Weights of a small mixture-of-experts language model, trained from scratch on English Wikipedia: a softmax router.
Below are experts of layer 2 (counted from 0) of a mixture-of-experts language model. Rows are named router (the router's row for the expert), gate (a neuron's input weights, with its number), up (a neuron's input weights, with its number), down (a neuron's output weights, with its number) and show model dimensions 0-127. Each number is 200 + 30 x the weight over its row's rms, rounded and kept within 0 to 999.
After each expert's rows: a language model's description of what the expert responds to. This comes from a sample of Wikipedia text that the model never trained on.

# expert 4
router,228,226,211,201,241,193,208,241,244,248,215,174,242,228,179,269,225,198,166,219,219,202,216,184,168,180,191,161,148,195,226,170,218,168,188,156,191,147,225,235,167,223,255,234,173,172,174,162,149,167,233,194,234,225,183,159,222,161,150,233,216,185,228,231,187,228,188,259,138,220,225,131,184,242,212,218,174,205,167,187,218,189,196,198,222,208,217,235,225,232,178,155,198,238,174,168,167,164,171,218,208,139,230,222,177,176,182,183,208,207,218,171,225,239,177,226,222,182,191,219,164,213,243,158,213,176,190,251
gate1,217,214,217,258,162,166,202,210,192,267,250,212,219,232,138,269,254,217,178,182,185,197,143,213,179,198,140,136,198,190,236,189,195,220,210,175,176,142,216,241,194,175,171,195,187,165,147,191,188,173,241,177,221,200,189,177,227,149,209,217,206,221,244,249,227,238,197,220,139,223,186,252,173,217,196,197,199,214,169,246,194,161,231,206,241,177,196,210,161,235,220,176,149,268,158,173,149,178,163,185,201,218,190,199,189,202,245,224,213,205,219,209,204,182,196,183,202,254,207,210,201,200,179,173,179,174,206,238
up1,187,188,216,189,185,194,218,176,234,224,179,103,184,173,157,209,240,165,214,224,177,203,239,227,223,203,227,204,170,197,185,235,147,213,203,158,216,239,215,184,224,214,262,127,215,181,189,176,167,242,198,258,236,152,241,212,214,209,234,250,246,213,170,206,227,198,202,178,188,187,164,180,204,186,188,209,208,192,178,194,113,216,150,183,189,229,211,195,203,230,212,244,235,180,205,166,204,221,243,163,201,212,212,167,166,212,231,254,169,156,190,168,200,257,200,176,245,223,158,143,236,211,228,215,223,203,170,218
down1,191,188,221,186,234,204,190,196,167,190,193,240,199,191,157,213,216,205,153,282,220,220,229,197,177,200,212,207,199,173,219,170,171,203,251,190,164,186,217,206,172,205,235,225,241,192,200,194,191,210,158,227,231,246,139,175,211,178,209,252,186,202,210,222,234,186,127,253,241,168,199,239,175,170,213,157,190,236,242,212,196,220,163,257,200,214,240,203,216,182,180,174,185,223,244,219,163,187,202,171,171,197,179,192,205,237,215,235,166,178,184,216,242,199,255,207,205,216,216,267,124,147,240,201,191,264,147,154
Plural s after decades or acronyms (1970s, MPs), plus and, commas and the when they follow a noun inside a list or clause.

# expert 23
router,186,193,262,181,225,206,135,208,252,248,201,190,282,175,188,214,201,187,202,170,223,207,195,207,204,180,204,178,184,203,218,191,193,221,238,123,173,173,218,210,205,297,164,225,181,217,198,165,138,179,210,179,209,214,242,198,205,192,154,207,206,178,206,208,189,224,161,239,205,247,205,188,155,213,177,208,205,241,230,221,217,149,118,191,247,242,249,200,192,187,210,201,200,261,217,190,200,147,192,200,226,211,247,173,135,164,210,145,180,224,198,222,194,203,229,212,198,208,193,224,191,215,198,142,203,156,196,186
gate2,145,204,218,252,223,164,185,142,187,175,222,210,147,184,191,228,231,211,138,216,185,154,198,226,227,210,203,193,211,210,261,232,202,208,189,244,201,218,224,226,194,91,191,168,205,252,183,240,167,225,187,192,188,210,231,222,204,184,179,244,206,216,224,201,198,192,201,231,172,204,212,264,205,156,189,179,225,203,184,192,226,208,216,206,171,170,199,217,181,210,177,256,202,149,221,191,230,189,205,223,261,167,204,201,304,194,196,151,206,243,197,241,226,189,215,239,158,256,216,149,225,198,234,190,212,218,203,212
up2,264,212,196,156,177,157,160,201,205,210,203,158,268,227,227,246,183,205,269,224,203,241,195,216,177,187,179,223,207,208,194,176,152,210,219,104,188,183,214,225,189,198,225,160,211,178,171,181,199,195,260,214,197,172,214,143,224,194,177,212,160,185,167,227,251,192,186,211,195,223,170,179,187,227,221,231,238,218,233,230,152,219,221,175,207,192,260,218,190,189,194,221,188,182,189,221,170,192,143,187,230,238,205,179,171,160,194,247,155,252,181,176,189,235,239,187,129,178,222,228,174,179,203,243,179,171,197,151
down2,136,201,187,255,179,137,224,141,162,158,253,228,172,169,208,224,216,211,181,188,202,178,163,266,168,177,228,195,208,217,159,194,190,192,179,222,176,204,254,184,205,160,193,241,198,251,200,165,200,199,189,233,246,193,274,253,198,171,199,256,204,211,162,215,225,206,177,229,186,184,194,229,244,172,189,246,165,220,166,151,267,177,203,184,204,189,153,190,157,214,180,199,176,181,227,176,254,222,199,194,218,160,192,187,243,201,214,185,218,234,209,181,224,152,200,193,175,225,221,156,243,168,178,205,199,240,199,242
Pipe separators in statistics tables, plus opening parentheses, semicolons and slashes after titles or names, as in "Song" (Bailey), Göransson / Verbeek.

# expert 2
router,237,226,210,169,231,202,207,243,235,234,207,183,231,220,184,266,240,201,158,215,208,204,227,163,168,208,207,164,141,191,230,170,221,185,216,156,196,148,235,229,170,228,211,242,167,173,157,168,184,179,233,171,242,219,193,158,220,162,162,227,213,181,228,227,186,242,191,240,148,211,238,119,206,233,223,218,174,210,179,194,223,187,179,198,233,209,208,240,232,244,204,164,188,220,181,170,152,164,165,215,209,138,217,228,167,161,163,194,197,178,228,182,222,239,197,236,208,159,178,218,174,226,236,158,205,175,177,259
gate0,200,254,213,201,201,158,199,228,202,221,159,237,219,218,217,149,220,162,150,201,188,163,294,167,218,192,211,201,191,160,176,200,227,185,244,189,168,187,209,194,190,243,234,225,113,209,225,169,177,153,184,215,191,170,202,179,197,157,178,194,269,187,197,201,203,280,257,211,170,252,154,204,179,207,225,208,205,169,182,222,177,191,191,181,244,235,185,259,204,233,237,232,225,191,193,216,171,161,165,212,237,181,206,115,208,175,207,179,156,207,206,227,257,213,171,190,186,206,188,191,166,196,201,196,214,174,186,190
up0,230,245,184,228,226,230,211,195,196,136,220,268,199,160,181,131,167,192,167,181,239,215,230,203,238,180,238,178,178,175,202,164,222,218,243,236,195,186,177,168,224,210,205,213,200,158,214,143,211,156,193,185,250,210,222,204,185,183,207,226,221,169,190,224,206,267,188,196,192,241,199,210,233,180,128,236,198,177,216,229,136,223,247,194,232,242,204,190,240,211,293,247,231,171,195,221,184,219,209,233,212,168,206,175,212,213,205,184,226,172,176,216,237,203,251,205,186,232,173,174,214,204,166,209,166,235,263,212
down0,179,212,202,193,205,206,170,179,202,208,175,187,245,177,239,221,189,197,229,235,196,234,209,173,199,159,158,207,188,164,259,251,182,163,171,206,248,206,195,292,209,235,179,195,200,217,231,200,199,190,215,236,188,180,185,194,192,166,187,256,197,181,172,155,217,226,241,217,163,207,202,159,217,230,256,207,162,203,252,214,218,159,263,215,194,231,159,168,201,199,206,236,221,283,212,194,227,183,211,192,160,187,277,191,194,203,218,153,229,201,160,204,151,225,205,107,151,209,209,208,173,211,174,203,180,200,235,169
En dashes and hyphens in year ranges, commas after years, slashes and prime marks in coordinates, and final pieces of foreign words such as January, Thessaloniki.

# expert 7
router,237,215,218,186,215,198,197,231,248,230,211,179,229,221,187,262,208,211,156,236,221,212,232,203,174,168,201,167,156,190,221,168,218,174,201,147,197,165,232,247,168,225,257,239,177,167,159,163,173,160,239,173,247,216,195,162,240,159,159,237,208,195,236,236,175,236,176,244,154,222,235,148,195,241,228,229,173,200,199,188,230,183,173,193,239,204,212,238,230,240,184,174,193,235,168,170,198,160,174,236,221,140,220,226,169,177,161,190,206,193,216,165,222,235,197,238,204,155,196,224,168,217,229,158,206,170,180,259
gate1,171,201,182,226,153,179,183,235,248,208,216,204,218,221,191,208,197,208,221,226,238,217,192,151,196,234,134,205,161,211,208,220,202,172,182,122,206,130,214,149,190,252,183,259,188,210,198,197,217,201,260,213,212,195,180,192,273,179,178,237,273,200,207,186,157,190,179,193,172,179,238,166,207,204,242,181,217,205,172,188,216,192,181,196,204,197,221,240,225,218,227,172,213,239,170,184,180,165,259,230,226,239,207,249,179,202,144,185,250,176,243,225,265,237,215,203,226,170,193,216,145,211,169,197,197,143,201,188
up1,198,208,216,193,205,243,216,237,172,217,152,137,236,230,214,201,216,177,121,164,168,210,217,203,241,195,226,254,201,168,237,243,198,224,185,183,249,204,223,198,213,238,160,240,227,175,189,178,151,196,162,230,227,144,191,219,173,104,179,192,210,215,195,207,169,179,217,235,186,208,201,238,224,249,185,202,165,218,222,193,141,214,160,137,224,199,198,166,192,196,181,203,203,186,192,242,233,238,164,165,164,236,200,211,181,192,218,200,202,157,191,213,137,196,177,190,176,148,259,196,199,238,193,170,173,254,184,222
down1,131,177,183,154,185,171,231,204,182,198,210,186,212,213,142,205,200,216,164,212,169,223,203,213,183,165,192,203,213,159,255,213,227,180,195,226,224,189,227,213,183,186,172,219,205,220,204,218,259,214,201,206,168,217,190,171,195,129,220,157,149,187,200,150,189,147,196,151,174,148,206,200,194,188,187,212,218,213,149,141,187,192,249,195,139,225,211,175,188,181,144,235,197,152,217,167,196,256,200,164,149,214,230,202,174,203,266,268,215,195,161,193,193,184,182,172,174,230,165,180,190,170,150,242,166,211,143,170
Opening pieces of proper names and institutional titles, such as Sri Lankan, Tamil, Mc-, University, Division, plus "is" and "a" after subjects.

# expert 19
router,235,243,214,231,236,146,163,241,237,243,197,204,237,217,178,192,206,182,204,163,200,213,237,241,237,174,151,222,196,204,157,216,243,164,162,187,267,170,211,155,216,204,164,194,142,177,195,189,213,159,223,204,212,204,152,185,235,192,198,196,245,192,232,200,230,215,182,193,195,170,197,151,190,224,208,200,175,220,227,153,219,185,131,157,228,189,210,225,221,181,171,165,193,202,83,199,211,201,208,122,228,201,242,183,211,177,202,250,207,226,216,244,215,203,172,217,156,165,183,202,213,192,222,156,195,176,200,182
gate0,214,243,206,154,247,190,214,166,190,232,176,243,171,171,181,226,184,168,167,247,245,178,179,212,195,201,176,236,240,132,173,257,211,150,202,200,242,198,203,189,223,205,178,198,209,186,235,183,186,209,249,244,145,207,200,252,203,133,153,235,148,239,153,153,198,187,179,222,199,175,212,219,216,237,182,189,217,232,199,177,176,182,225,183,230,227,163,165,185,169,173,163,235,183,219,227,201,183,170,217,166,198,251,233,167,230,188,167,257,145,215,227,242,229,230,205,203,190,224,172,241,166,238,178,183,214,230,226
up0,237,119,232,219,156,222,202,202,206,193,223,145,219,220,248,193,233,197,183,171,208,256,201,246,225,198,207,173,183,208,213,182,158,222,202,225,223,235,222,228,164,168,208,218,168,197,201,215,235,222,135,203,195,207,264,156,209,273,209,188,278,186,251,225,220,245,204,157,181,238,188,164,178,210,231,200,170,181,205,259,221,205,193,205,203,195,207,257,199,283,224,254,177,206,198,200,193,202,221,200,231,178,183,149,208,191,164,198,188,203,178,189,181,159,163,210,212,167,197,223,206,256,179,207,169,184,160,151
down0,148,210,233,167,227,157,180,202,235,208,174,192,197,219,183,156,182,205,254,257,141,220,222,218,189,217,210,180,240,198,231,259,221,140,186,226,217,216,212,119,208,196,155,163,217,195,196,223,174,234,214,245,190,224,158,244,235,186,193,212,218,175,241,178,230,192,140,218,188,175,214,199,163,250,159,205,219,207,173,197,177,213,267,214,193,217,256,222,213,232,197,232,211,219,203,213,213,188,176,181,215,196,210,257,191,155,173,225,181,187,252,215,173,186,244,157,185,143,225,220,203,178,214,219,185,180,151,273
The word "of" and quantity words in census-style demographic prose, such as 19.9% of residents, average household size, housing units.

# expert 15
router,244,207,222,161,219,201,209,235,228,244,219,190,230,217,181,258,216,222,159,223,216,195,208,173,182,185,201,171,168,204,223,175,210,173,214,154,182,155,230,237,141,227,244,233,190,163,164,151,159,172,213,176,238,221,165,163,232,173,144,236,212,157,238,235,167,236,178,263,157,223,221,140,201,230,211,227,178,209,179,191,228,185,195,188,237,200,216,229,252,249,170,154,200,233,184,181,163,173,178,242,212,155,222,226,168,176,175,193,209,146,219,199,233,227,189,237,194,172,193,218,157,200,221,157,222,177,200,251
gate0,185,238,182,178,203,174,233,286,241,208,225,198,180,208,193,173,219,190,200,140,203,259,202,203,227,214,191,238,203,226,206,159,211,201,201,154,205,198,196,213,244,183,230,214,182,161,177,194,194,207,150,206,271,206,224,175,199,184,178,164,248,237,225,155,203,222,196,230,188,187,245,210,181,218,166,193,201,178,174,204,227,234,162,156,189,198,187,148,224,166,214,212,170,223,190,179,213,138,125,153,218,160,219,182,191,221,215,195,178,125,217,160,224,200,172,218,228,225,196,188,157,272,213,152,275,237,212,195
up0,174,255,179,187,213,191,228,216,197,200,198,210,185,198,189,137,220,204,247,174,219,218,185,221,201,243,205,218,202,196,253,176,186,219,183,185,187,202,192,158,234,198,269,201,204,160,244,205,234,158,139,241,246,201,196,190,205,216,201,187,263,231,243,192,208,206,233,211,276,231,213,228,196,176,209,168,166,203,196,231,227,253,212,195,188,204,224,121,247,180,196,237,117,201,193,182,197,163,175,149,233,187,224,188,177,244,214,209,209,153,182,179,195,197,129,219,215,183,159,196,131,248,198,180,226,218,231,212
down0,206,222,204,217,160,226,146,245,211,254,231,241,214,188,191,208,217,193,166,237,157,179,188,183,214,248,226,222,198,231,198,164,168,183,196,214,195,211,180,200,251,182,204,148,179,206,188,231,213,192,156,208,184,173,129,152,169,167,212,137,249,215,190,140,191,224,273,216,213,200,260,227,205,243,183,144,213,217,207,177,223,184,214,181,179,175,234,206,198,151,198,233,234,204,181,192,210,194,160,131,225,144,232,193,184,181,190,214,206,236,214,200,226,230,217,231,164,205,137,176,233,223,220,165,263,230,170,188
The final digit of years after 199, 200 or 201, other numbers in data, and word endings such as -ists, -ically, -al.

# expert 18
router,234,231,218,181,238,199,194,235,240,246,228,179,245,223,176,272,243,188,162,225,218,211,237,190,174,157,206,156,155,200,212,169,220,177,195,161,204,142,225,230,168,224,216,235,167,168,166,153,148,174,240,173,231,217,194,168,234,157,156,223,212,190,250,240,185,229,179,242,144,223,227,143,194,221,221,232,180,193,192,187,229,186,180,184,239,210,208,240,226,231,173,175,188,237,182,173,196,165,176,216,221,137,211,214,175,172,178,176,200,196,221,169,229,240,192,225,224,166,192,225,174,211,225,153,209,172,188,264
gate1,240,256,217,177,170,195,164,255,234,236,227,182,229,245,186,193,196,161,183,218,190,250,244,250,178,173,204,159,195,202,242,199,227,159,175,192,200,180,228,162,211,230,164,223,196,219,194,201,199,174,209,185,190,257,219,142,156,151,172,192,209,221,255,185,255,204,176,171,187,136,224,139,125,218,168,193,237,213,209,217,242,245,174,184,221,218,165,187,255,177,238,162,185,180,202,231,168,214,198,191,200,231,234,174,172,202,196,251,197,205,222,175,243,205,229,215,229,201,154,240,200,218,232,157,170,173,214,204
up1,198,204,228,169,220,180,194,187,203,163,207,206,194,200,193,209,242,224,228,212,232,207,216,208,219,216,230,165,213,200,212,192,195,230,188,186,206,192,196,240,159,221,174,278,196,178,201,249,247,204,221,237,210,259,176,169,187,236,135,243,152,215,223,167,184,202,178,225,199,206,231,186,239,251,208,187,180,184,255,137,190,139,200,284,161,233,181,159,192,221,208,225,186,209,218,154,161,211,193,252,176,224,193,225,180,135,201,191,199,218,208,182,123,162,256,208,199,215,160,174,216,207,220,184,141,255,186,234
down1,171,223,206,200,186,183,200,172,230,208,207,214,205,160,123,194,213,133,202,192,174,193,238,215,191,215,218,265,160,272,223,191,233,195,204,194,175,162,216,217,176,203,235,206,165,188,192,188,160,241,141,208,194,195,211,224,189,165,223,224,198,195,254,258,189,256,216,198,244,198,210,225,198,191,206,258,201,172,200,230,230,188,242,242,225,179,193,196,118,193,205,218,239,197,218,180,184,218,172,160,179,222,260,221,179,249,260,185,201,181,189,207,173,155,171,228,197,185,145,172,271,251,231,186,184,161,214,192
Full stops ending sentences and paragraphs, table cell bars in election results, line breaks and following The.

# expert 16
router,224,210,220,181,226,189,195,232,239,248,224,183,228,212,170,255,254,200,163,238,228,196,223,166,175,184,206,163,152,209,211,162,215,176,200,151,188,143,220,237,155,220,218,243,187,174,168,150,157,166,235,171,240,224,196,167,231,181,152,222,206,183,232,246,183,231,187,254,141,220,219,141,209,230,234,233,168,208,187,191,228,177,176,194,228,192,219,247,225,242,169,157,183,231,168,166,196,175,170,232,217,150,216,226,172,165,171,191,200,205,220,189,231,238,200,226,202,162,194,230,172,213,242,167,214,172,180,264
gate1,223,216,221,228,145,213,174,224,167,153,181,150,208,188,197,198,259,201,244,202,193,258,178,243,185,226,177,148,204,162,182,163,209,217,163,199,180,183,220,171,239,209,193,192,161,202,227,175,164,201,212,217,226,197,242,208,194,213,130,208,181,189,216,203,187,236,176,213,263,214,203,222,186,232,217,189,197,197,188,212,214,153,180,152,199,238,210,238,164,190,261,209,170,256,239,210,188,198,207,265,169,218,232,131,150,168,167,201,156,203,230,189,123,180,185,169,160,170,191,207,223,214,180,228,163,131,188,216
up1,185,186,184,168,211,191,228,164,239,211,245,218,240,226,228,207,199,172,168,195,206,142,255,134,191,201,194,221,183,188,252,229,142,192,200,175,217,170,160,185,192,157,128,183,192,198,149,196,208,151,199,219,183,217,173,216,197,156,204,238,224,258,226,167,204,192,182,223,127,172,201,169,192,199,172,219,209,185,235,181,190,263,196,247,225,204,181,193,253,212,158,221,215,171,143,174,237,196,184,176,155,168,178,224,234,168,248,173,231,216,211,187,266,227,250,197,215,173,187,237,205,155,211,164,222,212,220,198
down1,213,197,153,149,186,237,237,214,216,192,136,199,216,227,225,206,190,194,173,200,169,161,168,169,165,161,147,206,185,233,208,241,218,155,180,197,234,208,218,207,210,175,243,220,192,218,229,220,215,192,195,203,186,190,189,150,221,217,249,198,247,168,168,196,138,247,158,151,154,172,172,190,174,148,157,235,184,167,196,181,227,228,122,252,166,178,157,146,234,161,231,183,195,211,166,188,229,132,185,178,234,221,151,201,198,194,254,182,222,216,203,192,196,218,203,182,219,243,185,226,164,221,164,178,208,221,216,171
Common words like the, in, to and commas in running prose, plus single-letter pieces of Chinese given names such as Y in Yong.

# expert 11
router,234,212,220,186,231,188,187,243,230,230,224,184,236,232,195,258,249,207,170,220,233,217,218,177,184,149,192,153,163,193,229,166,212,167,191,161,213,153,218,270,161,234,206,224,181,172,178,148,155,163,221,182,239,217,206,179,221,150,142,221,200,215,232,230,160,245,186,243,141,227,235,144,230,225,198,228,187,203,177,193,214,175,183,190,226,203,217,230,245,235,175,170,198,222,176,182,171,163,166,230,232,139,196,213,170,168,169,189,202,186,213,156,226,235,198,220,188,180,178,226,172,209,248,164,227,185,191,259
gate1,233,194,239,222,268,214,147,186,173,252,217,184,213,204,195,218,215,198,194,221,207,196,225,165,262,221,172,182,186,192,203,186,209,188,184,134,117,144,208,239,199,221,180,179,223,181,159,180,236,178,193,208,258,210,178,170,207,162,201,204,241,221,210,215,216,188,182,161,203,175,160,169,135,239,179,219,222,255,198,191,172,154,196,134,184,202,205,179,202,223,190,196,236,184,146,153,227,180,199,200,232,208,169,183,194,291,209,205,220,191,204,224,236,136,204,200,246,183,201,236,211,223,215,159,232,189,212,258
up1,218,219,176,218,222,208,196,243,193,189,230,205,180,176,142,190,165,230,218,231,184,175,189,258,177,121,234,130,180,252,212,220,253,185,225,176,137,243,180,224,154,170,218,174,222,194,174,235,198,140,172,187,205,230,147,190,150,249,223,222,186,160,235,194,196,195,185,210,216,127,197,218,197,235,194,158,206,151,222,214,197,240,170,196,185,174,199,275,186,226,185,264,221,231,223,234,193,206,224,191,203,176,136,194,163,180,189,231,180,241,190,186,219,210,215,247,221,219,217,175,213,195,176,189,213,183,198,216
down1,184,286,90,220,183,206,212,293,182,195,189,182,258,192,166,210,208,223,201,190,217,198,212,250,190,173,220,198,169,229,213,189,187,188,167,224,162,177,214,194,202,183,258,222,227,221,225,199,223,185,176,246,168,218,176,236,206,209,215,224,214,216,165,210,238,221,197,279,217,205,211,178,198,192,217,228,148,159,198,217,184,147,191,185,188,213,158,188,170,215,206,150,187,187,184,208,200,202,211,239,172,173,180,220,169,212,225,151,214,133,181,185,244,232,187,153,263,191,210,220,189,226,167,199,167,249,177,185
Single letters and byte pieces inside foreign or accented names, such as Plácido, Novák, Gruffudd, and raw bytes of Chinese text.

# expert 3
router,240,228,212,169,220,197,214,228,239,239,218,173,241,218,192,254,209,195,166,234,231,218,227,178,187,179,201,174,152,186,225,158,214,184,188,154,184,148,223,219,169,221,218,227,184,170,179,152,155,165,245,169,232,227,211,168,227,157,142,231,202,191,238,229,188,242,190,262,141,224,238,132,195,247,206,228,179,195,203,196,226,182,187,201,222,206,203,241,240,236,165,165,187,230,169,172,189,153,167,232,222,145,219,223,171,179,166,194,201,193,222,166,227,234,206,233,205,165,187,226,168,209,236,145,205,176,195,263
gate2,155,226,247,203,194,178,215,158,192,227,166,178,226,250,207,225,219,185,157,226,184,195,207,171,207,218,191,190,213,196,131,215,215,199,165,240,209,236,185,196,184,226,247,194,215,170,210,156,176,191,246,153,256,184,244,185,284,195,224,229,233,202,201,249,239,233,154,189,128,184,175,158,212,186,200,231,192,225,170,239,175,250,219,233,230,197,176,207,130,212,250,187,194,176,208,165,222,226,181,218,167,156,200,198,214,131,193,209,264,195,234,179,202,221,206,176,214,221,207,192,197,211,207,126,182,225,171,197
up2,170,242,226,183,215,168,167,191,214,231,180,188,184,195,212,207,194,166,146,202,196,178,180,202,224,190,240,192,217,180,158,195,180,210,212,248,236,205,180,209,184,186,199,159,206,270,223,175,173,213,244,188,223,200,211,184,261,189,207,211,228,225,173,238,213,226,244,156,159,192,212,156,216,216,166,214,170,215,186,220,185,236,188,180,153,149,224,220,162,174,285,219,179,167,225,189,216,231,196,252,167,161,176,212,210,138,211,229,263,233,234,176,195,163,186,133,237,234,238,231,240,274,234,166,178,202,174,206
down2,202,245,194,210,173,202,214,178,203,196,231,206,235,182,234,154,203,220,175,157,215,204,181,200,206,195,131,202,222,236,270,198,264,225,190,167,201,209,206,243,170,167,239,177,200,208,222,229,232,181,178,205,180,211,184,235,259,190,252,138,175,199,154,208,153,188,220,104,172,227,195,204,174,156,226,169,210,204,220,200,178,225,187,212,185,228,209,215,170,204,257,206,210,121,215,243,249,183,228,295,201,203,152,197,214,230,199,180,197,230,217,271,236,212,195,201,167,214,200,210,200,180,219,208,191,213,225,192
Line breaks ending table rows and list items, plus "the" before place names, "Moscow" after club names, and raw bytes of Hebrew or Thai script.

# expert 14
router,240,226,208,171,227,199,206,240,247,235,228,169,242,218,171,276,238,186,170,227,229,209,230,196,189,165,194,148,148,203,229,165,216,175,194,166,198,152,224,214,174,230,210,247,167,165,170,164,171,179,221,183,234,213,196,169,229,164,152,234,197,196,233,231,163,234,185,247,143,233,226,140,204,229,216,223,162,195,179,186,218,175,189,193,247,199,209,241,232,235,188,160,193,234,180,180,184,161,170,227,224,141,215,224,178,179,162,188,208,177,213,166,228,231,207,244,202,157,187,225,167,220,233,162,214,181,188,264
gate0,214,216,193,218,208,172,172,188,194,186,220,143,176,230,188,207,196,224,151,198,215,195,252,202,248,198,147,179,199,209,180,203,246,222,211,243,206,222,165,201,211,218,177,212,202,215,159,169,189,188,221,212,171,161,239,208,197,229,194,205,187,222,190,171,128,193,209,221,197,194,236,216,194,251,191,194,179,220,180,207,215,190,203,141,224,249,183,201,214,254,167,138,229,297,158,235,241,200,194,167,248,174,212,213,186,192,208,177,249,212,238,187,228,156,214,156,184,234,210,212,215,195,182,76,190,240,176,155
up0,195,209,204,164,192,235,201,242,210,200,207,241,202,178,162,197,167,194,166,224,152,230,159,172,186,196,168,169,192,230,190,206,233,169,174,175,174,227,186,261,160,256,172,178,203,200,217,215,223,233,164,193,169,175,173,173,220,181,152,128,185,168,214,238,293,231,167,250,200,254,192,178,174,189,196,145,196,235,229,227,234,239,187,240,251,192,197,155,252,201,180,221,199,190,241,201,195,158,244,206,220,238,173,221,219,247,147,164,158,212,214,176,215,235,196,192,201,157,221,203,225,171,201,244,180,205,232,186
down0,221,211,243,181,169,149,196,193,155,222,233,190,202,196,147,241,190,169,217,218,231,203,166,191,152,227,214,176,191,173,253,206,248,213,128,199,186,194,187,242,220,222,179,229,185,190,190,192,171,178,247,177,273,201,208,205,217,195,176,172,157,177,174,232,200,186,175,183,250,167,226,181,185,240,194,227,189,163,236,169,186,218,160,217,220,186,185,266,152,193,200,199,203,281,173,213,181,170,232,229,224,254,179,220,217,183,265,149,248,216,195,138,122,227,197,201,186,174,212,195,214,178,193,212,195,169,168,192
Opening pieces of place and personal names, often in lists or coordinates, such as St, Ber, Mar, Lux in Luxembourg, Alberta.

# expert 17
router,223,211,218,191,237,203,208,242,248,237,224,196,235,220,177,268,224,225,171,235,214,219,234,178,180,174,195,164,161,194,197,168,224,171,199,159,189,161,221,251,175,225,237,226,190,170,165,165,159,181,226,179,235,210,190,165,223,180,149,221,205,185,225,238,179,238,171,239,144,230,240,115,194,243,220,229,177,198,205,178,234,190,189,208,238,201,221,245,239,234,166,164,183,236,176,168,176,159,183,233,225,142,214,221,173,159,165,192,211,193,215,178,227,237,193,220,201,166,186,224,167,223,234,176,216,166,179,272
gate1,211,195,227,186,182,195,223,250,198,268,208,196,245,178,201,184,186,225,239,175,208,210,212,182,123,245,216,163,177,140,166,204,206,136,197,246,159,228,168,191,191,236,199,132,119,200,223,229,139,152,216,225,205,232,214,185,213,176,197,248,236,230,196,257,163,209,177,245,184,173,184,202,182,223,205,250,208,192,176,191,193,227,187,180,242,154,211,223,158,232,212,173,238,119,201,236,158,199,163,191,179,223,216,197,220,227,191,236,222,216,223,217,190,177,172,244,216,159,204,213,222,201,192,197,228,172,196,205
up1,139,210,181,173,176,241,213,182,249,169,197,134,241,223,155,204,185,214,181,190,182,251,214,243,209,207,216,194,227,203,218,212,131,209,192,177,231,180,192,268,150,177,198,191,182,190,241,151,188,207,210,231,238,176,181,168,227,192,218,208,247,213,214,139,162,230,259,172,231,227,236,231,212,188,143,166,190,205,240,146,177,229,225,189,206,153,242,255,199,182,231,115,207,203,184,235,128,191,241,208,181,207,204,162,234,201,208,224,194,220,184,175,199,202,191,208,209,221,176,175,238,178,209,213,212,193,160,204
down1,211,165,235,183,213,247,174,160,151,215,183,191,195,231,257,206,160,195,209,199,243,186,201,242,192,216,193,212,247,221,173,204,206,143,205,174,182,170,205,220,244,168,169,150,253,180,164,146,185,209,140,217,204,189,225,169,146,237,196,243,220,178,187,187,217,174,196,199,207,197,213,258,244,202,251,225,207,213,183,206,177,206,213,129,190,180,189,160,165,138,186,188,229,184,198,223,117,207,170,201,187,252,180,156,215,226,162,201,188,212,216,208,122,187,229,221,176,224,170,172,244,180,213,187,208,148,177,185
Adjectives and first words of compound names before a noun, such as United States, New York, Democratic, murder trial, real estate.

# expert 0
router,233,218,216,202,238,191,208,238,231,231,219,172,245,232,175,262,239,190,168,213,219,210,228,176,175,200,207,161,162,191,218,168,220,167,179,157,194,153,236,244,166,226,207,225,174,175,172,146,171,163,242,180,229,231,175,152,236,156,154,232,202,201,238,243,182,252,176,243,144,222,232,141,216,231,224,223,175,194,161,180,219,181,185,199,232,206,207,239,243,236,170,157,197,230,169,182,184,172,182,229,226,153,205,225,175,158,172,189,196,206,235,175,217,238,199,225,193,179,178,228,164,218,244,173,210,186,170,263
gate1,216,186,211,271,145,243,208,252,192,182,200,207,210,172,265,185,205,261,183,199,241,201,217,179,153,208,217,206,177,245,236,206,189,228,225,216,185,189,207,261,224,211,225,202,241,181,195,160,153,192,208,230,186,243,213,177,112,191,217,217,198,209,220,142,176,196,194,203,259,208,197,229,182,249,240,217,210,214,185,172,223,184,216,188,224,202,176,247,265,207,178,195,176,226,161,221,155,195,197,212,203,225,164,216,166,222,167,179,186,155,227,201,245,176,134,220,180,174,168,199,179,229,210,228,273,160,223,172
up1,247,188,222,131,195,175,182,149,170,237,159,180,231,185,218,181,212,191,187,165,170,187,152,225,200,200,185,170,150,254,219,184,188,295,176,238,210,197,153,208,164,187,183,201,139,237,196,266,189,204,175,184,181,209,215,210,227,205,215,180,190,189,199,235,187,195,186,233,197,210,210,181,244,220,130,166,167,167,177,175,136,195,209,161,198,188,212,160,230,209,206,142,192,231,234,145,214,156,266,218,167,155,206,186,206,179,208,194,229,240,203,222,194,234,213,232,219,239,215,197,147,213,231,178,164,203,196,229
down1,173,200,151,184,233,179,240,177,260,207,183,251,199,207,213,191,225,214,169,199,216,219,186,206,252,163,209,174,249,254,240,188,202,150,245,224,192,200,201,184,224,236,190,196,260,213,213,153,188,213,241,197,197,151,311,169,251,216,247,190,206,205,258,222,193,211,180,185,162,224,207,197,219,215,225,190,199,194,204,167,191,165,164,167,215,188,155,223,173,216,168,215,160,219,213,201,195,194,178,241,165,131,216,162,245,155,197,216,165,162,257,147,230,204,186,178,221,214,213,197,232,226,192,188,174,237,234,203
Opening pieces of capitalized proper names, often after a space or bracket, such as Al, Col, Bl in Theodore, Valenciana, Cephalaria.